config = dict(
    norm='rmsnorm',
    norm_place='pre',
    norm_eps=1e-05,
    rope_fraction=1.0,
    init_std_qkv=0.0319,
    warmup_steps=80,
)
Below are experts of layer 3 (counted from 0) of a mixture-of-experts language model. Rows are named gate (a neuron's input weights, with its number), up (a neuron's input weights, with its number) and show model dimensions 0-255. Each number is 500 + 40 x the weight over its row's rms, rounded and kept within 0 to 999. Numbers have three digits each.
Before each expert's rows: a language model's description of what the expert responds to. This comes from a sample of Wikipedia text that the model never trained on.

# expert 22
Final capital letters inside acronyms such as WSOF, ALCS, VfR, and copulas is, was, are right after a subject.
gate2:555484494477529532545520497513429535493489530501475544503540542485556496499500480479524502591508445516479544492516478516493553460497522542493611489543454490540439563527501524550524597515569469594448481512504490559487504452507539488574499459561496491421510470472555516501553443462561478484559521426513540406557538501473582497458582562468481525556476467495480532461461490487551524468470480506474516536459500548542488475495527573473497514502420463521513490456559584484496512514502501549543528515535450572520504452540557466508468546447535535503501484548528521428517509491467466492493460503464554563534501515535627468528495469475512468492489441545539483575429520479433439487490444469497550531453578433531493511514576477418527552424486531454479492501472492521420500486515557
up2:458506501497574481451496542408556529552538489558560501444499479501491425506457486530570455488550492493476489576505524509487505452573510489552399479491560473538526497513526497491544518512507566455429497549478515474522531522424453422452473489551589476503472471565487525507509494503464472423495511509583486477519546479546543528503496472420528488535442403506538515478449536487477579549572554527559555526518480457518520558410566459465490600464476512507547505556443432472489532566485531541510482554525461537524506474494515576504444549513482524522478413515490462503431462437471533538508466485486402494501455456552504498495502533496461402534499494489522485515550444420505552507446471519493428526511492502472452507499524500510501551472486470484552476544456438487547486488443485

# expert 61
First word of proper names, especially given names like John, James, David, plus title starts in tables, such as Fort, Star.
gate0:515506482452485433498484490532433432447482467512486564521455519471539501475486476509512522451467480488465401505508458502554469464499482429524528524539571523414451480521573467448473547467426501479518556498436557533538500489510532482494388456522569473446511474523448551504444527547461517517512499463605456453532442401560491528445442546487479502505501506500460554416430494532463507464527486443480558464449472521481539481548507488555496449449514451453459487490586507491481506530534516493500483513523521533466536499509534518508514550531483447454453430479518417492479521538506550510442506580481452498513548556551529492477512537463443578512502555498559468571462489576465528474443505528543507556421486500541579506444498533484483504560516443449508598481502494414520499517489517
up0:546575451511454455452536516495471479553488501492439577584564563500539540548445490529497601508495518451452502500425491437478532486513454511566527589513460616527502476504492539464537480449518439453510467482440470560512536486428531546450423544509446494560455536489539485536469503518445507577520497559516497413454463457478466528530474593492520488478574491507471495511485491523501568498487465515461481540492506523575501420553550473487514509474481435444506533462535500500474543480435527503464506461476509504391495450492502408441451520474483500480538447551483566485524477560476462449461469503426445481483488530522544463467379470492474523506495449485476492511522502560532556470540460498490547514498420492470479421497482532500528506490486435499498469487533424454488521508487502

# expert 32
Sentence-final periods, heading == marks, and the dashes or pipes that start a new infobox, list or table line.
gate0:568548549470475469484559480512545384503441442482442532496492476513488425469574537453566499523495452511534476522439478472503493499530551514519483474546539445490510527548459462529538524465528519468496487495437501485518527594433538366504556492453514536430490466497450505400464492556510519516519430474550557536510578438517496473411520498527542493469449445577580499462465411494566415471515489540574516491467458546448559503500496484503504486543471531495583506495506527522504498495522444526352527497497482479554452462466443546493497456470498556458521513478494486546430510508489483578480475527516523493485498498473532496522511484473478446486510475446456542530509474557554516550420555471441446510427482522458524500479512513496525489527486452516475521531507503541474564480437509
up0:432444486538566512495520483499391512437518463519545445473514580496479594501512459521458499516529563541481594464530487509568410508522428518416530517490511519539509504453532507465478459485474472526484510482522442500471442462554446571491412550507545505561491510566527537546531439509478487559450549526483489599490511531490524545514545487467533533505478491496498497435540540519406565510484501537538452443529515463520393417541515486544524501518496473525468518531457507496536510472466522452576507426532490551466490503533549514396465491569507518509488514523616455466532466540555500431475461418501493530489502509470473441529443553524481513481499481498616467566457471469448531500495493547472547502575477465518497497512476422499485515491514551520484486474512516485511443485509526

# expert 9
Place and institution names completing multiword names, especially after United, New or of, such as States, York, City, University, London, California.
gate0:550464545439501504489474487471526504516580480466432516516538499532496468466513504489493497488510512520455569407576532436532474416595398501494523487516421528553447520521451463518514498511526488484403460453496463448555465497517457533487497419554501463480482553549394529543519517520407489457490493486431533575494525497461506524496481569505460472513496463564492509588440446511473484426462521537472548475494502444566502466493496504444520514475523446519475418470475478521521459428520442452484423519484429477484495510430552492469435483486508544423608531457529536515524471446501532530492521446471540490518515533475454528493535547530475530451505522501545486539433484549493520502569547530530436542493472474469437460496574566498478533513481512524445540527423507515552476503537478
up0:539592475489539431450536447584501517502546511505533410479588492422561514516540498498519538487532550559456514544457518553450459593435490426489544491530552516574536448506517583505576504506506475432476504480466475506488448504527494456522535462452444462554577582519531525418523514498478462517509479488505452525508467540513479451501487447514523507515475443512548470484544489557438526535474444465523461587526472548483456547509523569507438465473537492532460500440558544493481469551507419549535560530466567546535502481501501554414493491441485495494444496475495478487536443551493549445479523508457486434494545492602548530517538525483553471506488484505485522513535513463524432440505478533469502486490473508429498450468522468513542543588484443487557458489540548462450480534503559

# expert 5
Century digits like 19, 20, 18 starting years, plus nouns and word-initial pieces in lists, taxonomy and infobox text, such as sample, protein, Jer.
gate0:498481488495517485499430533537443523479521467504476528494559569501576531476504562460591462510555530456482529460505517477466452448516540495465509445467514543515474494482528467541500443514495502476549521553410556433467490482485502502440489527538487547481510432480473476437494475452468524423439543510487426494436452511584468489471524501419464550504514479462452486565552510458495422501571395440484480557460472485545499508476536463540449478478539525512446516427501476477525471486483559501487494463407513458467475508540447458455519493463496419504530442558498404486446443383511470447551465548520552493484586527496556517513533475527497544536539476498520543505486487528479420483532521496538497523538512439443458516564512521516524497591469511507441542423433573498450472533497506
up0:506450501511497481441507519493533439500422509458519523534504501530489453476506454492522456516561502464553469543519460496520504581582512563507462568498524438509481457587521490466508460560500509485464505462476503485508501463503561408517513494432527512540518503529532529494502451516472569562405442473557518566515494564490564538476478498474555486539503494570470554542489501523535519565524496459539513450504527551445493455501593515535494532447548540514510448537501512475510507513502602589507436525428427524548536441476477595488453536505553477509481534461464540466505514581437509496460545539543446485526504538450476530519432474503474518560468458492385453426526527530520466488524506511471462443443499492476500510456447559409472471419509532529460546509509488563493459402485537

# expert 63
Opening parentheses, quotation marks, slashes, dollar signs and math sub/superscripts before numbers or terms, such as (1942), 8.5/10, "illness".
gate0:509410493530520511489468488504426452558560438549418562468473508515490467511496496496477552523519525497542475589491514461502490510499525438498602428537515516589472537471493388505502541538540462499479490465483540529524494518593504520480494516544455513523499541517538473522510456474435499556480485534592548470504527501433523521426464424488537507483506528450427549544474598494439518460484545516459539445522423488528517451504575545512523495497597531435505459415502524479454503537486463487488532467472580528518488494537564510526509438518424479462486456563515498516505494595496513558506473458490536516504483618538509498444517501456536561536497507492547468491493463568501558495465534503510510513435466502529490446438509467449487519457560543455482426446473507489472444526552467
up0:481451455448500539617471546522463475485444417525411504496509516436497513523536456576482547547485504572546510519435521418482451481430521497500507504533534499511494416421494409495534534531547458512520477506403547476534484537523430482535430487526411440486459523531464480532517502495496483482547490385529498495476536540462555450458428487514502528536523538414460544497500537490441534543499505517457474492470454490506518472469499493477511483475508464490479552447488487483455477555480445528507575513507566510455508495499519486545549518471483505491484474603557497522501455496526504509482481480493487497517431578581504483464562471377507487559494454431526476498494524503491498456452565434495552555502521458595512494496450561476553495464496555495533454461504492506450479573564467

# expert 53
Byte pieces of Thai, Japanese, Chinese and Arabic characters, plus accented letters like á, ă, ō and degree or prime signs.
gate0:571556484523557503569518436508453482529436531574516494477468572547478540521522489454506471485508507515473510411464557513489503474531494517533487461593534545522468565489517461510497536488561505474512445449481412490544467446484533524492536445460484483457541461446499546542491461435496474490388449585475534442545547441469573469519506432507474536548497540510532480521583487485513488478478508570461525495520556547439497485492495428464476524515457573515542493472580433482524459557464516506410529544486520489499479455513486504499536489479500495481508518563486521528472456421510539535561524436525439473432516512465525515517444436509462549574514401527505485480503508510489501512515487499518571488444476448439466519526534478417454503511483455454488477410584452557537412466537528
up0:493425456495488509601477403558503528526477499585540533536466514494509531498517495465478510447547494500555545513511467455462557527480467495546510541472405538484457521499521497470528533541508474487521443529450450474512493470508594571612500486481495579418457469538425583508588473459491459498531485496525512560476545477519487495459528457488487489561515469532549607519485493480457492501524513439445475479401502498473401484516486463526542504598464508490518492499511471470501511493525542503505552458484446459494476470480516460519468489505465528484527483490382514541488484515514547489551477416516482582505431472507470527505504549485582487542477467457568541575530505451495490485465454472537455510506492436501489510599463551522503430538549495582427523447482478536522522438525472

# expert 16
Single digits and small numbers in statistics tables, measurements and model names, such as Renault 3.5, 6 ft, 4,956 m.
gate0:561462445506448523504565496507446515552448452562458521482498471533460451539549420477467591484507478500465456494524438449468533432449515495564504560502468500488479468554466453498496482498506464451546545490496533449552514485464580489476566572412494484541580492455505540482511553533558498490530505545481530465537487431520537502560531450464490568562521461567521511445492439545597480536539476570501484513504537482564478523467524463496523458504473422534446524491424403556509508487502567517482490515486424479516512439542496617543512531514478505488517473485510564535494448430507519419463476500462440515521533452628518516478506497484526503555539495505507453391527514503504478537489551512507455489451443469458461446492492533524498491503536510526503431482494492563524464460546470
up0:475532546427560497497496487503528430529549491514452458519533487510560495519512494503513507550460431542547384517424430532547542481513512557537464519530562493576475544493475531519463537469481474593509516543464507520444520467546480476583474498469505539429501538514480504515487549489402430492494550473446561504564524503447426478471525486528451486488497603505486439473459503529483551520519522501432501541486479536471488549501491509471514529473478469510517509463549455537439464611495462553467578548496465433452543471491502477427424478485504457495542477396490452507520481506480526493454492569412473432559524492546518487496554519449455504484537504478433523520451554528574509504505530460549496476471538563508507548458492536522509586495402491532445499506552536488508435489557521

# expert 57
Directional, national and descriptive words that begin multiword names, often in table cells, like South Carolina, American Indian, British, gold medalist.
gate0:569482534467571481480500519433496450518446561507535535511488475528470519478474593498511509453495531472500366501510423504472433509427525472530537471424570515490486470490495496472605493454464478465502409513474456543426578468487558544525527530598485529483481515543528483470480550520475498497499542573501518514517416437479471545458527475518540475510575498495499575536498556545497466479438519478469568588533491508517494502408514496425531491577502505476500495527581435501460513510456582510496464507506532463451452526517522462568424428495504434505502510489536479457459538468532478510433519531418522523496577529528484519444569448505517437507516450507512443500500560481511560522506472498482453574441484507534485513468507519524484522523514440544521454515505551473541465459568506
up0:507429488487510509500540405543483565567566460528487473504501539564521511492509552436469505477429490471456500515513574444535442558585524542465530568491455490475479435533485506478475473522580492529462449439513521500521507443538487502583540536496494533450458487455535484465493519510514480544498520528506515520530461446489498411542519545442491512501545436518462580494613494537485458542495544521529514490504483517569458475554490470580487452560486476515544477474453466538485540494544494550579435546560539442579489506480517452544434453481540483518482490425486505571527597470483519492514474546506529494500461504523486473505495521573450462530498461483478570496530453515410511538420552480475406472495518552485502473532424462460481482538517440513501584473500551581455510532552473

# expert 30
Adjectives following the, a or an before a noun, such as national, first, public, new, former, local.
gate2:559468524474449532474500554551499489490559457532426445548520541505533449471429448466535475485494525530420472508471509480494449492490484544422533542552412459500497400452486515490523496504505496433515574491478500469544530579476503577512422511477439473496550485539506499494523513469442543427535528469492396399451470540497600515529524447536562449551558458530510450533459480532465444491447433458510439476483521557551475465428516578514502496461496566518468428545477485516480497472516430437531503477492553504490485516450502421509519462503462507499490468519558533479551506513411431521482493462529466577524578494506422528541472467506502524560449434533491441506500561471498505543518494524527529549446540516494467440498497503500498465531460554532513503536537538510471520436445478
up2:483496464478474462424511472457489424493515520479583555473528510466504459490524513477522494603490545477520449504466448502480472545533494490548375500472567516478559551495509447486491514524500486473554528537482463460547464477485454444441563539528484521502548544458515522472547535529491461456522502605481552509511489516586464465538447489577507541557474576482504526544514484577402437492492480598509577545508487448492480482556567482467520529557463443519498492528517532510513470489459579557478448475510495556567531490505548488534462501549488525521540528460464482543451527527570473463537446502550510504525402524490425471480499510503510487508513575425504602504514464486481421475515550548507477452481542562497462518522476531512534539600557466506486451532464494531533518568541540

# expert 51
Sentence-opening connectives such as However and Although, and name or cell pieces in election and sports tables, such as Suman, off.
gate0:524512492491493456551501478480517498539446480525473536523553529454494564532465488395521509518514517444467564550498475488511460468487576532486460539489508559500465625460511453490469477550493514472490514445490551524571550450463524513536439541385527451521496462559531516528509496525512450458519451558487434529563534504506445512414488485414545481465535534466519512454504492549503537450608521536447570482472472464460500494481501546518437442476446424434521554479518525455453484547520494476513443546545424476516523515482479497516569563438454540561498478493559482517491535516416522538452525474430549524492500442516522513463493441449506519568487463496532519528492590466503485479540536532478423478539467466523545545476448540559503436501514502492479539524535575571580505501484448
up0:464461528419503488397549510537462473462508447556561500528550513448521522466504584488492506371487504541444490445531449468442510517479554468508483466530493447526421443556543515482500452510520463484510501501509543481564477487490460491532554501504420498501468502485448530480493540546510455501442549492488462532534548527521519480509496507604499534502497549494497471495443565432513524483447434453590505512444463511513533447549547504567482472547505485477478512405437471465579551522602431533500484548451485475538490465498450494548492514454528544458579483505447428423478538523578524454535497516486514450518415533529564519512439482529511537430487499517524512428494521515461491480482496490510469489576436559463523485495488455479509505503491451524564500531487511603484407522489520

# expert 56
Coordinating or linking words joining phrases, mostly and, also of, or, but, than, except, whereas.
gate0:464489508497454431503506598563482504535526462517496448495522519546454523518499511521495443522481497508455518510518603411516474476496443382538519557476503486504463443461547494498488495458486428492499472482501539550481446493462525531551498527479479510499541515556579488461533514473580528492463477463526473529469515507476501492533466593525529498541537472484452487479515569426524567532400476499485424530401490504456537514561565508494497457480473519508497585559474461522552452554375535561503502475515414518506489455505531461538524477470520401468474539476488562520501470470471479502543489488533497485517532473550477549468601475612417489527438526526496533500549528499537527555515479528490553490519504434525485500488460604490481515560565530476541524512579542498500536465489466
up0:509505580545488506479510502483547502476432463538531554410559505548530492560499492495546497507513501442485475487547490548491485525514545513432489497461503532517524481504477563523423451503487488488479585528423499486515514506479522510457543481598479474452399543461493478543506560582484503429527494457470498426435557419509478522519532481500516445474445504556515504479474496476439546504526538555531487379563497426527444501565509480519512495444529492496424527519419487525462509475458421499480514531493469460488420475493485495476524469481455560473527531508435490577456475462525557507470488545485503578528504450511456387626477525563559499518571461530496408494506465502467473582475517480540422495452481469486477481517512435442505512465507476568515481484493436507473530477498502

# expert 6
Mainly years split as 20/19 after month-day commas in tables; also the word "route" after "en", plus due, car, bomb.
gate0:508480497529460479504517535521457541507525488476438526464460486500563414519414535480464545541557439503453541509477485513435499421463476530470469545495525479462503555575493495499514533474540528534421531483453498484499442496472509522520534511520494485511481451376519473551468544481493446510503493521450470507501469496455503464535555481525497403510487469493423510423564534560488470488515557547470536531420533542460570441506490489478567565602514474492464416524462579527485458510534492453528548512537546450475493432546461496532427493482398495523491456501525531547516525533420466512487577467493444473451501562436452408530452529487566492500456490484491496522538558491450541404480468486516554487521542475451450493471528441572482592483444475490460475532480497490514530499506447
up0:532505514447475521529482507494515461569464460474544518460545545516460541531555492469453477515455534522515549513494477508519474516539495464451530506485526474464486554450495443549516500492451495492470531501506515406439582493563521460542472487535553452438478513471487463471505471500516448472492540498497544536451417517508586500562509488482517552535507563564516429534438443447506498542529513549601490586452445465533503580493446487534498533481499530485466491561561505480472386424543471525538483452411457489481497535441463593487512562592490486490497458578498486428470465462471541588532558531500531519506499541490541531447451483483525565491491470465509427546479464508492499563524454377521486563491480467541475468519398562535532499488474539508498459504481478450522445512488516

# expert 31
Two-digit number pieces completing years, dates and coordinates, such as 19-77, 18-71, October 31, plus century and ago.
gate1:467509514488531439582505472563498609482484518510520465482475483535552492527459536497395539494541491499492580453557538499485590536470447419538468518512482513481549494425559539505492548488520533471493485564483484480495475579446492504462493559492544558498545503534454551572598483490483529478466485568513491551444487526495583440487484505500530534477454541613519454479461466483494508534503558528531553553547592527477560528509557465496494534575418467514522421468487561558541556513456537525467502457545460486494434574506408518509478486510445476557532473512425440486451515475493485505496514460442541522452605505494515483509414461549499460529493472546509502461531504512493468503460517441483520496493550503466556520550536449497538496497460456500478538542469437470463465522502467
up1:432490495467532438526474466439535588467557481426521501484578534548506481506510562509438458515527505501514511462506514458553524570444526455531443461515536482478588505419506520467484441416498483479479470597545512529544471536532428523399517541488506529484478513512472490496488531442518560511557483542488500530501512483457556459536481456469499497518493522561495508543422428439499475512544480481516519577520540476482540545493536517545491541505503529483506519559483484493494483395448528533509449476543506495512498509505516542477400482532517564525580479528491508458487540494517414462485444548555525477460519475444499519556487412568449488491469491573487480494585503552456588417445453532529471533489449483501503470610534450503562471553503482455495545514485410522491527529511556

# expert 29
Final nouns of proper names of organisations, events and places: School, Cup, Council, Stadium, Championships, Heritage List, Conference.
gate0:490479437518519507466452483466512478507477484486443475446506461535451469489553490510494502494446445528499464489532408549443511520545488478526430475521500410558561494538521457449457490511477481462534504481529468444456527507541475502463436535493520599536518490433518534475506526499524541519538460463517508529547513486468466459511519509433518512606515502481423421460463520530531536486448555493454458520517511547482482469449557546481483515466503549459483500419457504526511449521500540487491516540515513458480584500429506536549520484501545426531474376411485534560431416496618545544438498511470560525448498477533487573525477467534467485540549418430431533458517444521484496535515540511523483524522491465414561543567499519479454523468595500483489558470515448441474465500524463
up0:482480536508478460462418493473507449432544477472513509455450509421512448528498501554444529461483472467513512501482528429430569465506455475467503478484456540570501447439501427560423515541432490512475531546455465510519521507432595525451509571522553408489477434483426527506509535462546549475487446516486466460456463525473490490523511418471459500461437480580508537514517470500494469517530491584530506447509529508487485491555535476586486501579525476510517461502430540541499518500508510499446519483454379479482462502497553524433448551528474473482485509459492415485425521506519511478512425456483404543506521418472509457481456561488456484496465499539508467514463561493461495526379567508493486494516577404509470485511515495445455531536473487511466557502525472500479496438466508

# expert 0
Capitalised abbreviations and acronym pieces, often in parentheses or table cells, such as US, UK, MPC, IDEA, CDT.
gate2:466468531576464539516513487397518502496582566478454448506560521516487485554503482485492514497537493519453441478503477494490474524511464470517542481531580520494432453488506500459464482557535481576508484502518480503576431499439419526550463537495471413539523528558505465532499518508491512541526540511527461463433486420523552493488512513509481538515452479471479489467465486433493548533534499517537483562547547414440517476513467511478457463522579485548491483575491518492497502526443522621461506524499486531518569554546521564434503609529471481458496436464513490533474568450480559479451460509525436452534483430514554447489486513526434534512473539431501490466476513556535475469502483545521603479492461541526456455437593496526437505496499440550518538529415499484533449525555577
up2:565486474551486480503512519442534558556545393457569511511457471431483533480409536604474564551515510564528461518460490458482502515517547452503467548497473525434564533475502494570477520471564434510574494510500484489532503510582539511469503453516497535477441490563545521528480507481491557534564538474548562516556491486414479452550490462479477500494489523564473460541462545487498482494506572459440525472499501535541532443566432470450558525474529500486495470567548491436461504550535461499480524466511485519495487521491530493563487531528510502522474460472516445463482421568475495506479574495506546506504570512612518511533414535465494529509501518580557533486527440517453601493437545502464470504522514499493470508511497513524419448499540601519467443533574538476534475456456456

# expert 50
Vowel-ending word pieces completing place and person names from Latin, Indian or African languages, such as Per-u, Cal-i, Ass-isi.
gate1:506517462499495499526501495537535428553518434514505524462471476554478462407449432530533531517557512501497459424537529492541632491436452467452454480475507502530468479480491496559550585483553445505504463557451527497454520530495496465424508555511549477455497512490524482481530484543446517591494445421557511476469467460472467499481530485510487463480449507540424488460460534443588460525564519526521582489555481477540536536456530451538521521541504488528523548478446540478568442504439509556480495524547491480538510473499491503540532483532492436536453500445399513525592521497518528530540480533534489460505517533484501561504492542441568473521467553388537505492464486545515538475509514584451437434436543577505485506489496531518520415497582491568532481471503513527562547480466521
up1:474493509554533490530503563502486528523462549487527517485541560452535573441567519422484500497555521553442472481499491535489497557499543532522506534436545515533553502545456562449492519565509481426455532549489373517457560497469450539522550538470516476495432530467478532567515543458538489445513535495403475531473526542500485542498493482491453467504467471450493522463477527603522522502474479556496469485502507509466485481435522465454453532463479499467424480550555553486429530470494560486544471463487528580532466472498423511448472439493527574495505533583546509479496498546508494504498431492453488480456559501509504461582519407507421527482541496552459524469575471532493516491441612495564481492503486460492486496526534473576471582502428512434584454476476472471480528509571506